Below are experts of layer 4 (counted from 0) of a mixture-of-experts language model. Rows are named router (the router's row for the expert), up (a neuron's input weights, with its number), down (a neuron's output weights, with its number) and show model dimensions 0-159. Each number is 500 + 40 x the weight over its row's rms, rounded and kept within 0 to 999. Numbers have three digits each.
After each expert's rows: a language model's description of what the expert responds to. This comes from a sample of Wikipedia text that the model never trained on.

# expert 15
router:471496521473500529541455533508515536560474440477490527433426489529439562439497474487561557534465451466520456438543470489510585553534528536532516416444531457497458551518528442446534555456479528510468522457423531582555484516556458480445537512442517510432501518521489549506539545505490512559459444498572483469442543527551572533559490523504528518455481523534534542522528438563501544567480532513489547498500521457429451504518505503532518546513489562534518481477585539549543515514474571
up1:570506475426573600496451534503527426504482441554524507464479406447472595452470452475546516411513478456496458482516490505504505498518520576517539496483475516498474465517468458454518570457477534519508450490520533586444453542525504562518528466496511517462502502532419452543523459550525506477473531448587490515493468451480482518522516568464452477536449491473502487491511494513478597489489565584486522472495539494426470488448521547544618523466551529470501535560530513498489510484530515
down1:488443558485474520449527533516479494497502476482426498568520543472464499486551468497482506481532493529520471490499497462522514436503543525438427474439479462525488498479476471511595510553558460504540539489512467520515522479520558480549488495498450492519514544507474422413439485469483463487460508558496552505498522469541503477491445475549532516583551510552501530447490520520535528497515427399551507499507468491467562422582469538530375612491483543493598495530453475483534516523503389
up2:479509463504496483645448466489534614519477555522475459446489464516477546496523471459504493601529432454529480517472512551484535568499514583471504466539427466461503504537509492540521467520479498482582529428463451529570476518498440460522548556439459552494510480467452521471498579556534505537511557484490531593512537547474486483518443552529520429557473530521513492465435454512509478504423517550481480517485480494469501490467574496473482476527547511500510582514528499577548492516481519
down2:499477576428507518464550430514508447511458496544495513505500452460485559527549541481506526482542489497520530530487544483517456504527500484572463485436525507561417501467525539500472447464514523543500538588451481464458454518456487505515511522560445474587534572501550544500452585417490380501490499469517525566510530481475523411501476544497492521533549482572516507466556462424471510459484452479466463523509541547463506451533488450499497563551532547462573535453424464530516521509542562
up3:506476493414525477468483470538495531538500480414605501501529468543547498502530512466448506495521515534515462516520507545498579420481593478505472525503570510507547559527529440454474536506574524551436489502493555553506491500506511464507540501509468526441472492540507525487584555507448504525476529523510490443528513498483551478468470464541480587555523476484564530482481460468474553571464501527417497479454507483501426535481490445607424467484577540497392547527492529485489456578510465
down3:506444490486553569455537440477503511535517470517457479548552502551460492507459540509534478491487491521433486501448545480441518516444524509673502475519507498518479506454486428526459557560505524485552532535511454502526465472517587449537453539534513519482495537513423429539447474529500493511525486496409473504394483515504488496508521456447512517468478457524504541582471486494447519441471549585529447475435537489532524515562452503527564495569479536515477516499525525457521557472524413
It responds to: Prepositions and verbs like as, for, to, with, is, plus opening syllables of names such as As-, Gl-, Hon-, Br-.

# expert 11
router:498500506455506553549445512505522542549484447471484524430441488515455562449514459483563548512492455480520456449538457505499582543539527555512522407443532472476464542518539455434535529437494526530486534447428527570550513536570458488452562511444507507415481517486508551517520521506488530544457436497578524482451539520561575522546488536495533517463477539538561521493527449561513562565478531508503532502489535450426443501508506503539534524499499573526486527466583548565527491508472560
up5:516463460491544517529401557492460549572479461423515495459478534500438465509550491514440475412476539462509523489547462570414526505543520586549512473468504537498520493518477510389457545500549509491490517478471496505528474490517439459488473512451500530443544459539481521476536601484459482499447538443522536510446491528444552577428492422506450551400491515538504519491448436545530467537497479475503487460457520463508538446539460480494536489465468521508503462428565465460490460547479520
down5:469500573481502454499553504499522453551483557545543554517487490538530515516474463531471466497489502548499448481618495446491518440462473469510528480446495567490535451532478517440478511499577498468440498488557547466564477521575551542454456483509520519508455504533470550473478555503427553602564498437522536503464477457462439445384454500526534436486519570509463443485502490572560532507487528445525505521495564541482495523581468515484460548527493493540460555518534509507546441477476554
up6:518538486447448514541451468524610493523525434555486517473481474439428492482571480484569492465525418448545563453518465434549568535477532501403597485526479516457518527483525471467500538472463472507523502431557515591582485478564459451428490483464448466491510519517436472575490509481502519509496487467554509536458506566508514487527488573450563468429414447473527477482550481528480500557476554475456500557508475458527485531490521483548500522462463511525532506528536521540526526516506492
down6:512514434460518502492452490507560516505530506521506553488493468479515530521518492502522550445526461521490517538464458473507474544464505542441501445541527500401473522524491530423475560446483521560532471453393494524557543488440444517481492478479473511515504508510479482437511489534515528458440492471512421508491448475543563556514450467492485528393535487518577513432504570441537512519525566472500440496457533510495490492466477464518343470484502449572486540415504518492540602543513536
up7:524513504529559473558487523491469472489490507527464485557509552486448532497485429523440555493527495518488447534524540497522483545469538507521541448499417524496513552494486485474540520496469484537443488550468524561519439410476493476492451506520599535530504477507491504556520554486487534587477466427640466498475490502504522461527505567518463456516474550460496461569500561501406490477496455413520485576501463539558494593457529443479535453503497504503588499595509549452503472555485520
down7:580439524491514489515494524551476493482472486483523466479526486449475471470499552450534496519526485471469549487511520481517457553414573520685508511535527452498478491480499494529535526504539528548475504468513448504481560543475485455534562508502525498542469491473565499465486503499482439500513594449504527500541535491435488486459499472479518478472527482481544507516478485530455490434500522490494505542513529486535459474469523491522760510484489529535504497521502510514452492528460485
It responds to: Opening letters of words and names after line breaks or bars, such as B, F, M, pro in counterproductively, and decimal pieces like .4.

# expert 13
router:494496514461485533543457520502522525555482455485488521424438491516443552441519467495566569516480453466530455453541451493504586550533535552515517418421533473477466543538550449443547550454512547512484530457435527582558504506562469482456544519457507505417505530467508543504545511505458527562467436534580489473439547516552583534564475516490527490452490535525558538529522449565517551562484530484483511508488527447449461468514483479538524516492533568520514493478578536562532519511476548
up5:455506461479509464587432462469418561541481490411514506471468519467444513516536465520496490481434531464537483510515390529465556531517517565610560501472515489499509524554528514527501494511433419491454526447463518457529452490562427532537530461464502520510494501553494501427454589472505432479482448434519500482459514488558547508519485458532502507575510550532555534488566447536493504507539465509512540506484543542486455492517460450569514496449434489546499536451466565487541458522507559
down5:562581461501546429516431505461522461585521428533468493528549513545470515516435547498447563481508544558494427515557530491469491530506484512503522449430506467546481440554464464508505467480498502461423535535502515512562496413600468463494552498432555519498504513536517530548530529467492509558494487564509477475528419479550526404485495505460547540512437469474498493518526513526480492427490515459535492470534518543469448438501503485443444501496491484580544513525508501579485581532541575
up6:494492486511466444543464501518557539513524422553435499501496519533489490513484531499484557452566483506473556556503437503527520542566501492437515438536525452430539494482499502511537520445448523509608547471513508535575566519546472484349558527469500519512473467557501563556472503532539474451461519536499500575511560498515498512534492521443551479433418559522508515488478464497478491545468563477478515544489505479521457527504435486521511483569384480502568509413484507493485527533506459
down6:503503498490540448525536480470538480459555545527431571572530459490483504489466518489496552517582497506543472508547446543507522472419592468555541468547524569512483474491484524498419504489456486448452465454451497462489526475442418495486524503553464555513491436546534586541449506485468461460486565490477461471516508487594416474439510503460467468471516445502450534434541518534518419471498483450502491482430478518512522443488411473556531527481486455511501425449523493561499510546479557
up7:511480514543511532494484520520458542530530535562493483485445516486498514500466494503574522492430494529439473529429474504538463452486488537486501503557495500496488538483451476477539456390437540520553503509475522501511474486471470523525543489528559537528406511543498546523515524480506607507472428513632447450523562498553464473552482575514560465539439543447476509594483529543484446500462521423520484587467535506537461498505509524480612483430449502484532465559526510531445466500467500
down7:514548512514533483485442482516453480541492572514555445502524479458509470465538484491513478494461451491438503470469445425507469524435510464563484478638473449494583397493488551485484493454518521499514516465439487546479502507527527517515537506470544464494474536430469550474585486544549459494497505458575484482468520545460450467523461557529535559474505549446543437521467514522524416424488505406517505525554467469460458502469499504470603489481485497501522445546451474487461565513474422
It responds to: Mostly the preposition of after one, part, member, Ducks; also from, to, by, and some mid-word pieces like -ana, -os.

# expert 2
router:483506519460494541553463535515525541551466441487479528419454492524445558447511466495559563503486456463522462463545467512509581554524538558517515421443529468491460550527537449436535538444495537530478521440436516581544515525578470481443561524456496506424492527502498559502527521515470540564477436482592486486446530509566579518559487532483541499458496539516550527505538434556518545560484522488487515493480527445451455485518506482544534524499491568529474493458588544555523513517476554
up46:547511490500488482552495498503546555504485502456551448509555570526479545471547504573514582500494518479554459544554509569471542477518536517467475458461466560576404535493512424527539551453458519563510475481514592519496463494527446514465496502482521494511516478506514465506487569484534521557539505535530488437499513516568512560555538541523515439452477488527531468496486486476530555556560549556479473504466427422470469541557542461513574512562571552560534434551510524463497406462476524
down46:508499503551559477460534582425563548526451431572507465574520487481477492526515491500577519467527552535504593525445525554575469481495477457403526511521512508518558512471562448520483524466465472526488494504550525503504479461509423539544464521561459487430462490527438477507432519571434531513617492519509495508433497486507471499498487483527513450521463529526541512552534470513488498499495486513526494552481459532501480524473483536523342494495499502539467461445536544457562477559467462
up47:492523517494512556549423514468589491496469434532480487501447415491483492490493510541541527552504506477474440416484438580419499507499504519522542477461498425501471529503525527453530494504522514409491467502432520470478513459479459517466464567510471509525497478564481556539473447451522384549463446503488497506435434577527463537542490434515500535483494565540473524433450456546537549547501481507592498506562497479431502457517466489466514523525408474422502494434479514524502471544480530
down47:499473437500502531531490436540493512615510457442398472514552525522472468556420520428495502495545529527502495483490508475451515506564485502598484562451493520487503544538449505447513535467457534553432531515566477501476520513525505449538459518513397536410489468457520447501475453531462538515546457552457394494478463470436511515488486521460553573490446521460539424500495594498531487492560466541511434520535517525544485490529504550467545488473530525486507553485476518475556493481550499
up48:601446456485450502507494448514469541530511512490482495499506563447435542483531467556514522551423566460478478437494493440517479499498554532528541514484428506522489570428466552431481528489495506532550485527507510486537439529491442505458480460503540496526524541454485532546575539532553550540485429511513507497490506536512489545431524584528527448435419514475484474502542518516533461507523589542538521520422548460512463521516465516484564584505469473505573452513588395541502471494510499
down48:489499500519514441511534573515525517471475468491492507458505408459451482443497569498435489503473508475465433488534440525469478468470512489464551510544416478569512527444492501475454453547543492472524478464470518439446486535544448489404550531530515515524492512504425474513464456492500533462474521501490486472514508459506524498592481378518526522447526600484556553479492498438477528484491443566471498582587452481522452485440423513508416462474510439515546461474495504446440548489482541
It responds to: Conjunctions or, and, but in running text, plus fragments in tables, non-Latin scripts and chemical names, such as Or, eth.

# expert 0
router:492511506456491540547456523503548535563492458486483512430444490519433562439510450487555559502489453457533459464548442506487583557536513548517517426467528464487458549533530451435549551438487540551481522444434528574548514520566468484456553509454507494425494540476501555515531527507483524552467441488579494478452526516559587538563461541493522508456485551510559522502536441553529552557489547473497518500467532445446453475513481496533537528479519565539490506478574538545537524504474556
up2:447541485549546587518499507530537484488435519442484468425466479534493584480552512416478506615561451507579500405547478519519459487493515543424467515489515455513522553528495505481534495451460467480478545430512501505499484476483482432463458494492430506471496480481448448477539491563475451512464531522491510393495563472527516554514490515546499454468522516517513570404435492481520448560499528544525519465535553512573516436446542490526427514571476501527499517498503562464528484531481480
down2:497504538525529498557471465526514407526453425561527482515427489467526556451507510468547522540498465488467477424469553513457471522513480472397530528531512507518540549545467541499535479477486510531464503519521447488458497541572479488421597499466471523488497511460530503511439412468515503567492410469504541428494459505495543475503548537569496535456505487462519484522475531573495533515494542496512521459532493475473551472435524528475355500495410506538457451487485412547487548552484458
up3:501450457512500520488472570440503563472504496470499465461482473469457467420525570521468447440450479473495484553532472418462521478504576465481536477486511472546511515417476535487523513524474497503525507424483518576469492469465567450497477466498454558530469587507474538493554569479455497505519494481460494505418569493519532465454454488528471492510505512547595501500555458475418550568490486526418503547531456484493522530447519537574507518509544557550441457524621503489570526547470511
down3:443451540506531512456515545523479509479462510527431538500470542536502500478427516507412515509523516499464559501503463402477538455502526457595471490504486491475496453514497450494468485549457543462541472564446533442536492477509541510505488576478504425498534428502556455523489488511466479500568473484426461404497550508565489437581484472491603597439520493548481497483535458484556479477544467555528485542553451467470504503530491519519552554483509480546500484455495540449480570492475400
up4:512491482487512442539490504497493525553525514515501554498426535530480594501441525422533506486472530491478511462545439460496568484562525562525473557540562517472524511502540542500556537480505473531537479521500513502528496516483482536520496551502465508413510562482491504490506521513515524517400484576527481402503499548455622478554440450440633613460517456475517527493531490511460542539459509471464541500469420507538502459430486428540523537541446492505463523489527457545469496499544507
down4:511559524579526452533496577537497511437597580486480434486543467529467437448470474480477436527582537521449531516461464471511532554460490483476504516445448531526455496497447436475472467505524468508493497469504489485531485549453488520445518552505441560458480497484458513522518487475487554491427511505501499435489435479490442428474531463513487491517461528487476481465502466551500539468542569527514573469505478449487484492469564542404379409493528448511482462521466465516568448458438535
It responds to: Word-final pieces of nouns, especially plurals and endings before commas, such as genomes, services, species, coach, and commas in lists.